From a checkpoint of a small mixture-of-experts model trained on Wikipedia: vocabulary 16384, 538M tokens.
Below are experts of layer 6 (counted from 0) of a mixture-of-experts language model. Rows are named router (the router's row for the expert), gate (a neuron's input weights, with its number), up (a neuron's input weights, with its number) and show model dimensions 160-319. Each number is 200 + 30 x the weight over its row's rms, rounded and kept within 0 to 999.
Before each expert's rows: a language model's description of what the expert responds to. This comes from a sample of Wikipedia text that the model never trained on.

# expert 7
It responds to: Place and institution names. Place names and institution words, such as United States, County, New York, Mumbai, Records, plus Japanese and Cyrillic byte pieces.
router,134,189,262,169,216,224,237,220,182,198,192,189,181,200,162,146,217,209,199,251,235,200,154,190,190,205,253,232,227,218,239,204,223,267,248,221,202,259,183,171,230,208,184,211,209,212,161,185,164,226,180,191,201,149,217,191,248,179,207,186,246,151,194,179,223,184,156,230,135,173,201,159,193,210,166,136,222,193,179,215,141,224,199,173,200,222,225,191,187,235,217,161,205,189,191,199,182,169,279,167,175,168,219,148,219,247,208,224,227,189,175,201,244,173,173,145,213,194,215,201,190,212,170,272,186,248,239,208,233,208,179,242,201,206,176,180,231,149,172,165,255,174,241,238,189,167,165,207,171,240,206,205,189,201,225,213,190,184,208,237
gate0,160,225,184,176,248,256,288,146,153,152,193,215,191,238,188,211,231,199,255,169,198,188,206,202,227,184,191,218,229,189,209,250,163,176,178,215,200,176,167,242,182,199,230,229,181,229,180,210,204,218,209,230,268,213,225,217,196,187,211,195,187,135,201,187,257,211,148,174,189,162,151,246,192,210,175,186,221,188,207,190,118,188,200,193,213,204,201,129,169,194,170,138,198,238,190,213,206,215,210,184,214,182,181,211,221,176,230,188,201,203,189,192,248,206,247,246,226,222,164,230,203,170,219,195,194,207,189,155,187,222,209,202,204,193,181,263,184,188,193,199,145,183,227,181,182,138,193,212,230,223,209,233,283,179,192,214,240,202,205,241
up0,230,177,142,172,188,204,209,222,226,222,246,135,207,185,200,202,171,191,216,183,156,224,240,186,153,150,131,146,249,141,145,186,160,261,185,198,208,177,180,219,195,175,199,113,221,205,189,241,130,181,189,192,191,191,177,202,179,174,226,229,203,218,182,226,214,181,242,239,216,202,254,213,195,202,204,221,235,225,187,225,237,190,218,224,186,226,213,145,178,191,189,246,243,212,213,171,156,206,211,138,184,168,188,200,223,176,183,208,248,190,238,174,189,184,169,154,128,141,127,196,198,199,219,206,205,219,148,231,213,149,180,189,203,272,215,168,225,250,224,168,196,192,211,172,193,194,147,212,190,185,172,239,195,206,200,174,195,169,157,250

# expert 6
It responds to: Consonant-onset word pieces. Mid-word pieces starting with t, p, s or ag, often after an m, as in m'emb'rane, l'att'ices, m'ig'alastat.
router,191,181,202,181,181,157,172,190,214,168,156,149,231,227,237,199,163,159,197,243,217,202,232,195,187,233,202,172,189,168,237,183,224,231,211,147,203,241,213,188,126,152,254,170,225,178,214,161,162,227,198,193,204,212,194,191,176,224,177,185,162,197,133,163,145,257,170,202,208,169,196,247,212,216,189,238,225,218,173,201,260,234,195,201,199,217,200,248,233,234,163,166,210,241,235,175,263,217,215,186,202,179,221,244,151,217,233,214,229,217,195,224,168,160,180,235,194,239,172,241,182,185,221,174,195,222,160,225,195,212,202,192,255,232,180,166,192,131,208,210,166,199,182,220,208,181,216,158,175,194,206,208,171,243,176,185,194,218,224,235
gate0,196,163,200,249,204,209,170,187,184,202,184,165,215,200,197,205,119,187,222,197,264,254,281,242,201,159,223,179,189,199,155,255,210,197,178,147,170,183,205,192,188,257,247,182,213,215,206,200,175,171,188,205,206,205,188,236,217,208,170,228,152,197,198,190,190,140,208,187,250,197,208,193,167,178,178,225,194,195,233,219,161,193,226,178,216,247,263,251,169,235,243,185,192,152,202,197,171,222,215,159,167,257,266,214,207,244,243,231,195,188,195,197,203,179,194,203,249,200,223,172,189,181,161,224,169,213,219,171,210,211,241,222,212,198,195,236,185,159,224,236,210,242,204,177,229,207,238,163,218,218,207,185,151,213,180,207,162,230,189,184
up0,196,187,167,192,230,304,172,180,183,135,235,202,169,205,187,184,197,150,229,176,204,180,218,195,180,164,204,229,134,234,232,175,168,166,229,203,245,210,197,195,253,227,211,221,189,185,193,227,244,156,172,194,223,220,206,171,174,212,254,170,219,202,203,208,172,252,185,229,233,213,219,196,201,199,192,182,195,128,193,225,209,157,240,133,230,181,198,193,163,180,221,244,191,213,193,181,236,259,232,244,225,163,181,209,225,170,179,224,242,171,204,170,206,152,171,224,229,182,174,192,193,167,160,180,218,175,250,243,156,219,190,211,183,169,195,225,179,201,192,213,198,196,186,224,191,133,150,160,176,190,193,230,240,160,172,189,215,209,179,202

# expert 16
It responds to: Verb/noun stems before suffixes. Word stems and mid-word pieces awaiting -ing, -ed or -ation, such as act, design, record, project, Att'em'pts.
router,180,197,166,208,171,223,202,226,183,212,220,257,233,217,198,183,200,199,167,170,183,227,185,212,159,199,168,211,222,206,250,210,185,263,202,210,158,204,149,202,247,251,186,247,179,166,249,226,228,180,213,205,245,226,194,264,239,215,257,183,199,231,191,230,166,202,247,173,193,195,226,171,179,156,147,210,180,152,207,194,209,187,147,313,221,192,170,193,194,186,235,196,180,184,193,203,205,172,243,188,187,164,226,205,201,222,204,169,237,235,194,178,214,180,207,158,178,179,226,201,217,218,203,176,229,194,210,204,192,218,182,201,214,146,200,213,188,226,245,177,222,191,208,214,197,267,275,196,236,228,219,206,209,168,229,219,164,201,183,225
gate0,208,151,210,170,138,211,231,193,237,211,225,181,211,253,219,202,199,235,177,217,184,206,211,186,204,177,258,200,212,168,237,225,194,186,211,157,159,180,162,179,240,176,184,243,176,217,181,189,237,224,188,247,239,231,186,267,249,227,192,246,170,246,165,240,187,192,274,176,233,188,205,226,125,204,163,215,205,227,207,160,200,175,241,214,250,154,196,201,182,169,204,188,185,205,154,206,247,252,179,233,212,198,229,219,147,218,219,151,182,220,200,200,247,128,248,172,194,163,176,262,220,194,231,216,230,230,206,179,174,234,188,162,170,208,206,184,171,140,202,246,185,216,212,174,175,217,257,167,203,201,192,196,188,203,206,208,216,168,210,188
up0,175,207,195,225,253,196,246,161,253,200,215,239,268,228,174,215,196,222,224,209,190,211,206,187,211,232,145,152,293,238,210,186,197,188,164,202,156,186,224,189,163,177,210,214,200,185,183,170,278,234,190,182,191,169,197,208,221,192,173,150,194,133,192,213,185,166,160,195,308,203,204,169,217,161,311,213,183,202,183,199,212,229,170,182,203,217,189,157,233,252,184,226,227,293,195,207,224,190,196,139,225,274,213,209,180,167,249,148,177,218,214,212,239,227,199,208,154,202,234,198,201,240,249,166,207,203,214,192,201,178,182,269,162,196,168,133,151,237,191,159,177,195,220,183,199,230,217,188,230,249,212,168,214,187,212,246,189,184,246,168